Below are experts of layer 3 (counted from 0) of a mixture-of-experts language model. Rows are named router (the router's row for the expert), gate (a neuron's input weights, with its number), up (a neuron's input weights, with its number) and show model dimensions 96-143. Each number is 128 + 32 x the weight over its row's rms, rounded and kept within 0 to 255.
After each expert's rows: "comes after" lists some tokens at least twice as common just before its tokens as in all text. This comes from a sample of Wikipedia text that the model never trained on. Tokens count by the router's weight.

# expert 20
router [154  37  98 150 125  83  97 188 106 101 138 101 113 130 131 151 161 101 153 134 170  88 131 128 125  97 150 177  76 153 143  85  76 124  90 154 118  54 138 133 138 123 144 136 123 129 166 117]
gate0 [ 87 165 137 143   0 118 146  51 119 118 135 144 135  75 194 152 141 102 112  98 152 107  92 117 136 130 142 120  87 122 150 171  73 157 165 122  86 162 154 195 192 182  81 144 134 177 147 158]
up0 [ 71 153 123 124  11 120 135   2 152 101 147 106 149 115 109 123 101 102 100  98 130 142 121 116 109 106 145 146  73 115 144 115  70 138 187 186 115 163 190 128 183 149  93 105 120 182 153 139]
gate1 [ 89 149 144 170  72 120 140 240  60 146 141 149  91 146 147 107 135 115 117  81  41 126 145 119 117 121 142 141 142 139 178  97  94 158 117 144 117 181 128 123 141  91 195 160 156 126 112  85]
up1 [122 156 162 155 113 158 136 119 111  95 141 196 123 110 151  96 107  99 124  99 152 153 124 102 143 212 154 173 175  33 119 152 116  88 113 139 150  77 161 156 119  95  74 149 182 159 128 157]
gate2 [128  62 135  73 100 157 120 147  92 164 110 125 142 108 136 157 172  61 156 147 125 103 122 173  89  67 114 189 146  37 157 151 107 154  83 141  82 107 111 124 142 161 127 138 141 126 138 130]
up2 [160 139 117 216 138  62  92 124 126 112  67 130 110 170  92  77 129 181 134 187 126 141 159 127 142 163  91 127 113 195  91 111 148 147 135 115 169 147 179  87 146 143 116 127 103 153 101 149]
gate3 [171  52 135  57 164 133 117 110  90 124 135 139  87 126 116 105 118 103  63 118 138 102 169 119 122  64 133 175  66 160 116 103 144 101 158 107 148  81 136 154 137 118  43 159 108 153 134 125]
up3 [136 172 141 161 146 119 175 138 156  98 123 104  84 115 116 137 161 107 160 116 150 131  64 141 145 136 172 143 151 123 184 134 119 194 126 111  59  73  98 133 135 100 156 148 126 177  96 109]
gate4 [153 168 119 106 135 144 168  91  80  84 107 122  82  78 145 126 107 176 132 192 117 136 119 129 204 141 115 119 146  97 207 155 108 129 101  85 173  97 111 108 151 128 211 127 117 161 166 110]
up4 [135 121 122  88 152 143 175  97 110 119 104 147 115  98 202  59 101  88 115 159 132 166 122 132 155 144 112 100 115 110 127 136 125 104 116 119 169 127 146 152  67 113 138 160 165 196 151 148]
comes after: " |", ",", "19", "-", "|", " 18"

# expert 0
router [128  99 132  70 155 119 156  51 114 121 128 160 142 122 161 133 161 161 139 174 160 150  73 119 133  96 180 140  99 156 157 100 141 119 144  82 116 146 105 196 128  70 131 182 139 172 119 128]
gate0 [159 139 121 158  97  90 145 145 143  77 166 131 178  45 168 104 136 137 109 118  57 128 130 155 178 125 121 120 109 126 123 161  53  93 127 130 114 111 132 113  89 113 147  52  96 162  86 134]
up0 [ 99 175 143 123 126 162 114 123 118 181  88  66 126 122 145 157 170 104 123 124 124 136 154 145 159 108 100 194 148 153 102  97  96 115 156 124 163 190 123 112  83 148  85  74 106 144 133 175]
gate1 [100  95 127 118 135  72 110 161  62  97 138 107 164  89 108 117 102 163 108 198 177 132  86  84 138 106 137 142 182 179  83 165 107 145 127  54  95 204 119  73 163 164 152 142 104 146 147 116]
up1 [144 157 140 136 102  89 156 113 142  93 115 156 150  84 121 133 123 174 126 121  65 129 116 179  93 170 132 118 105 124 150 170  91 144 145 133 147 128 111 140 146 108 131 163  68 124 120 135]
gate2 [117 106 154 125 144  75  83 100 174 115  75 119  76  95 139 160  82 189 136 120 103 147 119 145 119 151 171  88  75 122 158 131 117 139 132  89 115 152 158  93 170 129  92 107 148 148 136  69]
up2 [148 173  92 131  73 113 114 187 109 163  73  93 132 147 129  95 148  78 144  96 174  96 103 120 103 201 141  89 159 126 161 137 104 146 141 103 106  88 156  79 141 162 169 106 116 190  82 138]
gate3 [104 133  99  78 112  73  53 158 207 114 124 101 127 108 127 116  98 112 148 102  87 134  42 101 164 176 172 136 118 119 158 160 152 177 107 130  72 114 154 112 147 152 111 107 119 165 159 165]
up3 [ 95 121 131 199 153 177 170 178 156 164 137  76 141 161 177 103 156 148  86 114  88 131  98 183 110 121 107 124 159 157 157 118  70 152 153 167 112 149 171 142 107 112 124  94 191 203 149 163]
gate4 [121 152 115 184 144 159 107 133  88  91 120 109 154  90 129 110  90 129 126 155 146  87 146  99 105 109 125 105 117 169 102 109 134  86  97  82 168 175 203 137 156 123  60 122 146 140 121 157]
up4 [ 92 145 103 121 127  92 102 119 159 116  76 105  71 153 121  97 137 125 162  73  92 159 119  90 186 119 114 132 133 159 160 117 109  81 171 102 113 111  85 151 170 173 176  98 175 118 146 147]
comes after: " of", "'", " in", " the", " to", " for"

# expert 19
router [144 141 153 159 111 159 123 162 135 130  87 169 158 171 158  96 106 171 177  92 131  87 169 118 137  90 136 143 120 110 124  87 138 112 161 108 149 173  94 171 135  95 165 183  83  85  92 122]
gate0 [127  99 132  66 168 109 120 111 146 131 108 101 129 133  48  95  99  90 147 113 101 125  95 123 202 179 115 138 199  47 103 150 140 175 157 134  70 137 136 125 119 154 104 108  68 116 109  88]
up0 [ 82  86 180  85 153 172 152 111 106 144 132 124 151  70 167  88 141  74 122 117 115 113  95 107 162 150 134 140 112  36 143 165 187 134 116 154 103 175 162 163 179 181 129 172  76 187 123  53]
gate1 [194 127 125 121  96 126 105 117 114 110 139 132 162 147 118 114 117 142 154 121 171  85 115 122 166 171 168 109 117  61  30 150 102  73 139  97 103 119 188 127 112 139 135  74 122 131 126 116]
up1 [ 85 118  96 131 154 174 115 125  75  91 135 192 159 119 102 140 160 115 156 143  79 129 137 142  65 149  90 174 120  86 161 132 146 152 164  86  79 170  89 110 144 158  80 105 159 136 169  94]
gate2 [176 164  76 176  87 128 136  72 163 107 120  76 145 140 120  69 163 135  79 102  93 152 132 110 153 142 178 137 117 134 119 121 116 121 109 136 131 143 147 129 107 120  82 175  96 121 187  66]
up2 [134  83 147  79 136  93 122  69 127 126 116 133 148 152  52 170 153  94  68 112  83 137 125 103  84 107 120 186 124  89  97 151 148 148 117 122 115 150 142 155 158  40 102 122 160 120 107 116]
gate3 [147  92  97  82 152 111 109 185 162 113 138  62 171 108 166 159  89 123 154 166 166 145 165  84 153 100 129 152 166  57 172  67 105  86 138 112 104  98 163 102 127 168  97 132  91 175 147 145]
up3 [ 98 109 123 154  99 164 165  90  70 110 165 154  93 128 136  80 137  87  72  86 137  96 125 104 124 117  97 121 107 123 107 112 125 165 150 112 154 150  93 107 135  97 125 160 160 121 127  94]
gate4 [133 134 119 133 131 121 115 175 174 159 130 134 128 181 117 131 113 183 112 133 155  91  52 145 119 162 122  91 130 150 141 122 129  96  85 122 101  95 192 168  74 176 126 107 102  91  87 153]
up4 [ 73 132  98 122  91  87 196 126 127 118 141 131 156 168  72 160 148  89 106 106 173 136  96 150 151 129 103 115 125 158  80 115 143  43 148 134 144  75 140 135 109 138 180  93 164 114 129 100]
comes after: "  ", " 0", ")", " 1", "%", " —"

# expert 2
router [127 167 112 140 129 180 112 145  94  97 108  63 114 144 131 140 124 154  87 134 114 130 141 132  76 166 123 145 206 133 158  70 174 121 124 119 150 113 108 102 117 109  88 178 179 176 153 156]
gate3 [ 56 142 142 148  91 132  84 202 134 110 113 131 135 106 155  97 190 111 126 177 129 159  85 127 141 117 107 105  85 165  93 169  91 131 118 101 120 113 115 138 115 167  77  99  69 102  83 173]
up3 [143 124 193 140  99 102 113 199 117 171 113 138 134 164 125 136 125 141 196 148  88 105 145 127 109  33 185 130 131 175  93 137 128 116 158 116 119  67 133 184 126 113 158 130 120 217 142 132]
gate4 [166 144 118 147 138 123 112 131 111 160 164  75 156 108  75 140 105 118  83 129 196 151 182 109 131 141  97 121 138 143  76 137 128 157 153 112 167 167 103  66  85 193 132 123  75 174 185  81]
up4 [ 34 178 103 148 107 154 115  41 174 106 129 141 144 121  92  96 146 118 180 129 108  88 121 109 125 151  86 127 127 119 144 174 122  78 169 196 155 138 106 188 102 137 116  71 149 138  98 170]
gate5 [140 139 150  74 169 165 139 113 124 118  58 129 144  97 188 136 108 137 114 133 132 160 110 114 146 156 147 143 128  70 173 149 132 147 138 154 150 136 100 123 114  71 134 118  98 130 145 120]
up5 [160 160 113  97 122 165  85 160 157 114  38 129 153 132 137  68 145 160 146 134  84 123 115  72 108 110  77  77  48  83 128 132 151 104 125 145 111  98 109 107  92  95 124 190 159  98 158 127]
gate6 [118  77 103 127 108  85 143 138 102  98 123 102 132 143 138  83 122 108 172  97 195 126 176 123  55 152 101 162 112 165  79 122 190 174 105 153 104 134 107 142  69 141 173 113 128 138 143  88]
up6 [195 112 169 162 130 143  95  85 137 108 164 154 186 181  78 133 121 157 137  93 118 118  90 114  70 137 117 161 145 194  95 153  68 181 122 138 113  89 114 167 125 127 121  93 118 130 153 149]
gate7 [ 97 171 116 127 123 131 123  90 138 112 139 107 126 117 129 122 120 212 176 114 133 157 152 111 156 147  62  95 141  77 136 159  89 154 125 126 146 121  96 135 183 143 138 198 148  35  71  93]
up7 [110  62 145 134 142 125 137 116  99 182 146 131 146 140 104 163  54 109 128 152 183 120 177  91 146 140  59 138 171 144 108 112 129  70 163 173 203 158 144 135 106 160 121 191 110  84 153 106]
comes after: ",", " was", "s", " to", " he", " and"

# expert 1
router [110 120  83 127 110  75 154 141 186 175  82  41 155 137 144 142 136 145 119 180  87 158 139 143 165 185  72 121  90 133  81  72 136 157 179  93  76 178 163 107  96 133 150 139 113 119 109  84]
gate3 [147 152 108 152 125 161 128 100 168  95 162 130 166 120 124  85 162 151 162 160  98 136 182 142  98  59 118 164 137 134 167  91 144 123 135 230  93 139 106 146 121 117 102  86 155 199 151 135]
up3 [ 80 145  75 110 147 112 166  96 120  84 106 114 145 189 119  65 160 113 146 159 158 141 164 173 128  75 140 152 175 140 133 148 143 127 110 207  74 128 105 162  99  91 140 115 148 152 171 144]
gate4 [128  89 200  61 109 147  59 132 134 200 189  85 182 222 139 107 172 171 126 123 141 105 137 151 124  81 166 119 124 147 140 159 142 127  75 159 108 130  87 141 161  92 141 114 136 149 128 144]
up4 [133 112 158  95 136 169 175 140 126 100 117 113 104  72 189 107 106 142 111 116 168  63  84  30 123  98 155  82 147  88  94 139 145 109 163 177 115 118  83 115 107 155 130 186 106 166 133 189]
gate5 [135 124 142 115  69 111 101 134 165 149 187 157 122  99 129 139 123 145 121 120 157 185 141 125 131 154 163 159  55 117 132 138 184  86 166 176 158  82 114  97 149 137 105 135 178 116 138 136]
up5 [109 120 100 147  67 175 140 101 164 120 126 177 117 127  68 123 171 212 121 125 198 181 106 122 100  86 176 147 135 118  67 134 130 183  99 142 120 100 142  67  83 123 107 124 124 155 134 179]
gate6 [114 177 180 116 165 167 153 110 130 124 183  92 139 149 144 128 118 130 112 180 118 114  80 192 140 104 112 192 118 125 156 145 144 141 129 129 160 180 125 154  84 123 120 156 170 150  48 110]
up6 [ 90 155 146 102 131 150 130 122 152 144 182  83 146 136 214 145 165 155 129 134  94  77  83 157 128 107 104 142  88 103 116 109 103 143 147 138 152 146  90 152  94 128 137 145 166 116  64 126]
gate7 [115 107  97 129 112 176 204 145 119 165  80 137 139 126 118 121 109 154  78  97 152 138 166 190 100 165 119 125 144 136 115 115  98 143 158  66 122 118 137 145  94  92  93  94  73  42 173 153]
up7 [163 181 181 192 196 158 120 147 170 103  95 160  78  84 111 175 131 156 123  92 119 117 103 102 146 147 142  78 109  68 155  95 180  94 138 108 157  99 216  64 163 105 137  94 135 158 121 105]
comes after: "=", ".", "\n\n", " =", " \"", " also"

# expert 4
router [182 116 155 130  63  99 107 167 130 121 127 129 139 151 126  69 181 160 148 101 173  94 125  80 109 118 152 170 100 111 117 102 121 166  58  80 131 103 168 142 111 105 143 141 158 162  66  79]
gate0 [117 107 130 188 127  96 187  60 115 107  94 107  72 151 119 201 135  98  87 133  91  88 101 103 133 181 105 150 152 141 147 125 114 102 147  98 132 124 109 131 165 101  94 161 172 147  91 172]
up0 [ 85 105 211  83 143 110 147 210 117 122  89 136 180 116  88  76 126 188 140 117 121 173 115 148 151  60 143 127  98  90  86 146 136 106 120 121 196 116 119 122 134 152 134  84 120 125 174 140]
gate1 [162 100 106 176 105 136 113 137  98 150 133 131 154  65 160 171 114 125 135 131  80 177 144 119 133 126  84 152  94 169 131 138 126 129 179 114 116 147 174 200 172  85 123 125 193 133 163 154]
up1 [158 106 126 145 104 138  74 102  90 120 166 107 146 121 152 154 148 149 121 132  93  98 174 119  95  77  51 139 152 198 126 131  96  94 149  76 131  67 163 138 133 123 162 154 204 159 110 109]
gate2 [148  98  78 128 104 118 113 128 146 110 132  92 114 186 128 120  95 130 148 155 141 104 139 148 140 137 237 182 113 138 168 132 149 142 131  97  91  97  96 140 142  98 130  78  68 153 148 162]
up2 [145 141 124  89 144 112 143 107 124 128 126 149 102 148  80  75 147 122 137 175 129 107 133  96 129  67 143 128 133 165 124  96 108 119 195 114 118  92 115 115 168 139  82 189 155 118 121 110]
gate3 [173 131 138 145 111 127 142 109 147 147  99 140 207 131  84 121 107 143 163 167  95 128  74  79 111 104 132 166 106 131 126  87 106 155 132 185 166 134 152  71  74  75 162 126 100 132 118 144]
up3 [ 91 134 144 110 106 133 157 159 142 132  39 149 134 141 106 149 113  65 119 152 123 121 117  96 106 131 107 105  55 125 132 122  78 144 137 128 156 153 149 136 141  66 194  92 112 140  63 117]
gate4 [146 144 101 156 112 147  60 115 172 140 152 117 148 141 151 137 130 138 146  94 133 139  98 135 129  82 136 122 132 143  98 105 126  96 135 155 173 152 119 131 166 138 120  84 163 131 104 136]
up4 [139 182  87 194 105 114 153 122 149  93 123 124 100 101 136 164 118 142 129 151 133  94 114  89 117 135 156  75 152 153 194 142 134 137 100 103  65  75 114 155  90 135 124 159 128 151  60 140]
comes after: "\n", "  ", "\n\n", " |", "|", " in"

# expert 12
router [144 180 138 164 158 150 145  98  95  96 136 173 113  93 150 137  72  88 150 101 227  65 113  98 115 134 174 123  95 100  91 170 160  95 103 109 170 100 149  78  99 149 115 170 154 149  63 136]
gate3 [119 126 103 158 165 107 119 145 163 162 159 142  45 129 123 118 121 140 141 127 191 101 148  80 101 120 120 129 202 124 103 172 167 139 125 115  74 117 161 139 158 136 127 117 163 128 134 188]
up3 [146 132 109 137 183  94 129 103 132  78 120 106 114 139 131 153 116 101 143 131 105  91  88 123  94 126 142 196 130  40 151 157 162 187 108 156 176  93 123 196 128 141  86 102 142  93 132 134]
gate4 [172  93 153 123 193 146 146 153 138 104 131 142 112  91  88 133 115  84 113 127  99  83 139 135 124 169  85 110  76 118 100 126 143  92 182 127  98  86  50 112 106 139 104 185 122 113  83 178]
up4 [106 161 170 136  93 117 110 183  97 178 120  97 152 157 143  96 137 127  93 101 108 126 100 198 197  99 174 168 166 139 130 178 160 124 137 101  90 173 121 170 163  98 122  85 122 121 128 148]
gate5 [165 101  92 126 152 138  81 183 110 179 161 117 103 128 132  95  78  81 165  88 106 141 188 102 112  88 121 126 174 102 129 149 172  99 135 121 147  91 103  82 111 102 144  78  99 158  98 102]
up5 [123 148 114 162 142 131  98 123 142  95  95 130 130 130 133 116 165 135 108 125 139 116 105 118 135 172 117 119  93  87 124  94 132 120 118 125 128 159 160 156 135  90  57 117 141 125 171 137]
gate6 [ 70 143 104 134 124 118 139  86 165 141  93 140 116  93  80 136  55  95 103 125 132  96 167 125  66 195 156 163 152 113 158 154 156 129 105 146  92 147 125 125 156 150 175 107  41 115 156  91]
up6 [102 135 186 165 150 126 107  99 125 116 124 162 117 100 176 104 123  93 101 132 167 116 100 129 182 114 125  52 129 151 136 134 109 107 141 127  99 192 121 112 158 112 141 155 131 157  98  93]
gate7 [155 130  94 167  81 167 132 153 156 166  88  93 124  86 149 127 121 133 152 152  79 127 162  78 194 132 169 147 105 125 131 141 121  96 195  93  79 181  80  95 139 145 165 131 193  87 154  96]
up7 [141  79  73 153 102 145 144 114 145 145 135 136 135 151  85  33 137  93 112 130 127 133 180 114 151  83 137 178 126 152  77 105 165 124 145 102 101 140 111 114 155  69 118 112 164  76 171  96]
comes after: ".", ",", "|", ":", " $", " ."

# expert 3
router [ 72 157 106  54 161  50 169 149 182 173 132 121 121 147 122  95 134 187 178 215 112  56 128 158 142 114 107 134 116 124 117 108 170 153 157 109  91 131 116 105 117 117  79 137 126 114 114  65]
gate0 [ 55 116 110 106 106 138 114 156 123 110 189  78 125  91 112 164 146 149 102 114 101 158  44 161 148 132 134 104 167 218 125 121 108 158 133 118 161 116 132 168 122 118 104 139 119 145 125 179]
up0 [105 114 131 141 128 185 116 124 174 159 119 185 135 157 133  78 158 121 149  82 179 113 151 107 172  90  83 151 103 130 149 160 170 106 151  95 168 171 152 184  89 134  77 128 108  77 106 115]
gate1 [190 118  98 147 101 104  89 172  51 119 149 126 125 145 112 192 152 129 160 112 110 152 150 146 117  68 125 126 144  70 150  74  98 164  61 143 207 128  99 113 129 150 104 166 106 133 187 146]
up1 [172 143 180  97  79 188  75 114  98  84 152 121 150 161 186 157 103 168  90 143 108 149 131 148 166  73 101 142 148 168  97  98 150 109 107 149 156 141  85 172  99 138 144 180 138  89  65 129]
gate2 [103 101  95 137 132 166  93 144 106 135 171 141 113 141 145  96 189  89 140  48 139 173 132 192 163 113 117  88 167 111  97 131 117 160 114 176 123 110 143 138  98 105 133 121  65 164  80 148]
up2 [ 84 225  99 100 153  83  88 101 112 187 153 103 161 154  82 133  95 101 118 117 142 123 140 145  88  91  65 139 120  97 145 158 117 100  96 120 150 103  91 139 135 157  81  96 147  95 129  69]
gate3 [ 64 158 148 129 107 130 150 121 131 112 151 148 209 152 131 102  96 132  93 131 138 134 148 139 115 134 146 119 172  92  72 147 119 151 117 159 101  94 128 198 163 131 106 200 142 101 121  52]
up3 [141  64 110 182 128  63 128 141 171 105 192 147 111 127 139  59 125 107  79 126 114 151 164  77 156 126 154 102 139 124 121  86 173  86 198 124 148 116 171  98 114 126 113  49 156 151 155 142]
gate4 [139 159  92 141 115 198 139 116 101 124 132 107 123 113 126 161 109 137  76 121 143  98 121 108 123 112  49  86 170 139  92 169 171  79 138  89  89 184 129 109 134 121 115 116 119 153 150 127]
up4 [ 69 104  53 139 119  81 143  99 142 152 123 158  95 104 114 109 194  81 183 104 120 139 166 137 131 120 124 163 142  97 138 132 101 140 136 151 116 146  75 137 113  77 151 123 135 132 170  80]
comes after: "\n", " |", ")", "-", ".", "|"

# expert 16
router [ 98 112 144 124 156 159 101  75 132 111  92 138 157 119 102 124 130 112  80 119 152 208 164  81  91 153 169 109 166 154 118 101 129 129 129  46 146  90 117 157 158  76  99 174 180 127 160 139]
gate0 [153 113 129  65 163 159 149 111 153 144 109 152 128 105  98 130 152 125 148 155 114 143 171 157  66 184 107  68 115 120  61 131  95 113 165  80 165 112 153 156 103 156 155 152 223 154 149 140]
up0 [131 109 121 116 118 100 115 156 145 153 173 120 127 147 151  68 115 165  80 139 121 203  65  84  96  87 106 155 139  97 199 188 147 169 111 154 109 114 117 168 151  72 103 113 126 140 111 102]
gate1 [203 108 125 158 196 108 150 102  86 139 167  80  88 142 130 129 168 132 144  98 138 131 136 137 109 119 137 142 148 174 156 154 119 168 143 114 105 122  57 140 140  55  99 132  68 173 167 101]
up1 [ 81  92  96  90 160 108 161  83  79 126 104 153 129 140 141 169 136  81 170 107 135 119 126 156  56 120 162 107 117 165  89 121 139 155 132 151 152 168 125 146  78 154 140 121 144 159 107  83]
gate2 [112  93 144 150 137 117  91 101 101 129 173  85 115 171  69 115 153 126 136 149 116 151 161 141 140 158 185 135 128 117 160  62  47 130 205 118 177 165 107 118 143 159 148 176  90 114 185 162]
up2 [111 149 116 173 153 130  60 158  75 164 138 107 123 157 104 156 147  83  97 113 112 112  75 151 143 162 192 131 113 120 171  87  55 122 154 147 194 143 157 118 145 182 146 157 170 121 142 175]
gate3 [118 152 147 105 135  62 112 145 142 141  77 176 140 121 126 164 174  85 133  69 132 162  97 163  99 141 209 108 189 111  90 133  99 144 138 134 122  86 157 114 156 122 117 128 102 128 146 130]
up3 [153 163 137 117  54  47 125 143 128 145 119 160 101 165 105 147 152 120  83 117 129 176 137 100 106  75 160 114 184 144  86 153  85  70 140 137  92  91 153  60  64 125 171  63  87 136 148 132]
gate4 [158 106 113 156 109 127 110 145 146 136 133 126  73 174 226 155 135 153 112  86  91 119 137 152 156 217 149  86 140 144 106 139 159 147 128 144 114 130 144 127 122 121 136 107 151 157  88  67]
up4 [110 143 151 163  70 144 110 107 140 147 163  95  78  89  99  83 113 149 140 101  91  98 151  94 132 205  96  90 130 226 108 122 118  93 147  84 122 170 128 140 105 122 143  76 152 212 122 126]
comes after: ".", " of", " as", " is", ",", " with"

# expert 25
router [ 74 161 166 153  78 140 122 159 154 181 135 141 119 143 130  74  96 151  63 102 135 128 159 166 137 148  72 158 151 115 185 172 147  75 143  90 165  79 147 122 128  92  86  75 135 133 112 165]
gate3 [106 105 103  71 113 121 145 168 145 108 184 139 148 143 122 193 208 100 146 123 122 141 133 117 127 141 124 166 121  59  64 117 161  72 130 150 120 103 131 137 108  97 135 138 160  99 156 142]
up3 [ 93  82 121 133 108 158 154 120 167 103 149  69 183 105 185 117 169  85 131 138 159 205  89  84 124 105 110 116 179 110 109  85 159 145 139 173 107 165 100 114 172 124 176 110 134  99 158 107]
gate4 [176  94 143 139 161 125 175 145 124 150 129 175 154 119  83 145 117 163  83 106 137 137  88  94 162 165 151 155 114 165 172 160 202  72 130 101 211 145 132 125 101  90 111 106  98 144 103 123]
up4 [169 153 113  88 126 103 121 169 152 127 174 106  57 141 193 171 119 125 122 150 107  69 166 104  95 187 163 132 100 105 180 117 192 131 193 120 101 150 107  82 168 188 143 104  77 141 122 110]
gate5 [113 114 100  90 136 134 130  63 116  99 153 130 181 197 124 134  90 145 206 116 138 124 143  47 154 111 171 104 164 162  72  93 128 133 196 131 134 149 181  80 136 138 107  98 129 187 118 138]
up5 [145 197 123 133 107 138 107 112 164 123 134 157 143 166 180  91 125 123 153 105 163 122 160  73 179 110  87 176  71 130 100 124 140 130 123 105 123  88 165 145  62 138 163 102 193 110 110 119]
gate6 [118  92 152 113 155  82 171 115 174 155 130  93 103 141 117  89 135 123 155 146 122 164 158 118 100 159 122 124 187  59 102 166 125 141  86 160 112  91 118  91 125 128 125 168 120 114 194 144]
up6 [149  81 149  75 156 132 140 124 153 168 127 111  89  98  75 132  78 110 130  96 137 106 120  64 177  91 145 140  71 155 147 178  81 155 140 176  93  79 200 122  76  96 128 126 135  99 136 107]
gate7 [117  84 146 119  78 118 123 141 200 130 119 105 132 122  54 103 160  78  93 120 184 130 144  85 108  84 122 103 138 169 137 125 126 189 106 121 176 103 134 128 137 144 131 139 112 103 148 135]
up7 [ 95 122  92 113  98 141 184 132 135 129 128  76 141  77 136  85 134 128 144 108 119 162  69 116 134 153 107 161  80 149  66  87 129 204 109 120 150 214 113 147 168 197  85 107 156  77  86 145]
comes after: " |", ";", "|", " de", ":", " San"

# expert 17
router [ 92 102  75 122 103 138 101 129 145  67 105 130 161 124 107 167  90 142 208 111  94 131 121 124 124 175 124 109 164 108 135 149 151 144 151 132 147 122 161 212 116 137 115 165 169 121 112 165]
gate3 [150 149 117 109  93  99 167 139 172 141 172 111 158 167 169  99 147 176  85  71 106 150 148 154 146 101  94 131 126 150 131 133 145 113 149 114 152 105 100 122 128 178 144  91  29 191 136 163]
up3 [178 224 183 144 100 171  93 103 138 182 153 132 175 126  64  79 134 147 117 123  80 152 137 145 145 139  79 159 124 197 124 119 134 101 138 110 114  81 145 114 118 114 186  92 139 142 187 131]
gate4 [ 95  90 105  79  93 111  86 103 140 153 133  85 152 134 165 188 162 123 127 109 118 157 107 173  94 113  98 158 128 221 109 118 138  78 166 165 109 143 140 114 128  88 122 104 193 188 117 163]
up4 [160 139 128 116 146 161 144 134 128 189 124 167 131 168 112 125  84 156 111 122 142 150 124  79 156  99 108 126  96 109 159 129 100 140 141 142 139 136 135 147  50 147 126 128 130 127 123 131]
gate5 [ 71 134  76 160 157 160 141 157 149 139 143 141  79 161  63  88  98 158 136 116 119 107  89 211 104 108 120 129  88 109 158 113 102  85 195  88 112 180 176 142  83 141 146 135  69 122 176 140]
up5 [193  39 108 119 158 156  95 118 127 114  94  92 192 176 181 119 151 140 137 144 147 112 140 123 156 132 152 102 142  97 100  79 141 185 104 154 113 136  87 139 181 117 137  95 116 121  97 124]
gate6 [128 119 127 142 101 122 166  62 107  92  98 180 219  88 130 136  76 105  94 157 116 151  89 106 142 130 146  91 100 112 140 176  47 164 134 158 106 140 101 136 113 140 124 129 152 129 154 151]
up6 [106 146 133 116 184 198 103 153 128  66  72 169 135 110 152 161 119 147 110 117 146 103  68 145 129 180 159 121 140 127 131 100 121 151 162 179 105 168 117 165 121 141 131 183 167  91 106 164]
gate7 [147 104 117 148 168 120 102 156 105 142  64 164  92  94 167 115 162 146 110 117 160 109  82 155 105 115 130 197 120 134 106 166  91 106 147 107 169  65 139 123 138 114 101  80  92 102 178 104]
up7 [149 117 111 148 116 118  91 128  83 144 120 169 107  90 139 124 148 131  70  83 136  89  87 215  95 112 164 162 146 134 145 135  99  96 134  75 171  56 137 102 115 133 101  70  96 139 176 114]
comes after: "-", ".", "\n\n", "|", " (", ":"

# expert 27
router [110 102 109 116 109 187  70 145  83 139  63 139 124 139 180  96 124 144 127 118 212 204 123  99  97 109  75 174  86 182 112  73 149 118 128  97 121 112  81 153  92 120  68 136 150 190  70 104]
gate3 [143 182 132 148 104  99 107 116 109 158 112 194 148 161 127 149 177 151  85  99 126  88 174  99  61  74 156 110 166 104 125 162 181 151  77 146 126  85 133 115 101  84  94  90 142 182  91 173]
up3 [102 144  90  97 153 159 130 155 161  85  90 108 165  90 137 119  93  94 126 175 133 150  88 153 187 127 129 193  69 148 169 153 132 131 196 121 121 161  95 144 174 169 151 174  83  48 146  66]
gate4 [164 116 116  62 211 125 123  79  91  97 148 149 177 144  82  98  99 126 128 139 204 135 129 147 161 147 117 151 166  70 131 109 142 154 130 177 118 157 142 128 162 104 101 129 171 117 137 157]
up4 [116 175 135 205 140 161 131 122 148 123 185 134 135  70 185  67 113 177 109  93  92 113  53 105 100 146 113 121 122 140 120 132 187 120  57  96  91  93  74 104 157 154 159 132  95 139 116 114]
gate5 [115 162  95 147 104 134 120 145 117 126 116 200  92 186 113  96 166  68 121  99  91 205 150 162 149 155  94 118  98  75 145  56  84  84 171 141 132  84 103 144 121 111 157 157 152 126 162 132]
up5 [112  74 157 139 132 157 153  76 156 124 138  89  97  89 142 141 154 137 136 121 167 162  93 152 114  96 182  95 191 117 125 159 141 142 122 182 144 148 171  94 178 174 184 107 132 157 164 189]
gate6 [ 69 159 131 149 185 137 110 185  60  71 116 152 116 166 115 131 163 102 175  90 122 131  39 112 129 162 162  95 174  89 183 113  89 137  72  81 215 186 144  98 112 153 145  78  80  93 156 103]
up6 [177 107 144 129 111 147  92 109 206 106 118  71 122 126 167 122 100 201 127 112 113 160 197 172  72  91  71 131 127  84 132  83 177 163 184 161  81  98 104 133 111 140  95 177 146 166 180 150]
gate7 [141 154 118 189 111  91 154 130 181  83 127  86 143 137 144  48 181 144 122 142 165 130 165 109 108 177  62 145 149 107 136  99 192  75  83 102 149  93 167  78 185  99  95 119 117 137 150 156]
up7 [ 79 123 153 166 165 112  89 125 149 109 162 147 141 158 108 159 150 158 126 131 151  88 118 123 148  90 115 167  87 175 150 149 159  58  79 159 133 168 139 103 149 149 159 109 120 126 116  38]
comes after: " |", "|", ":", " United", " (", "–"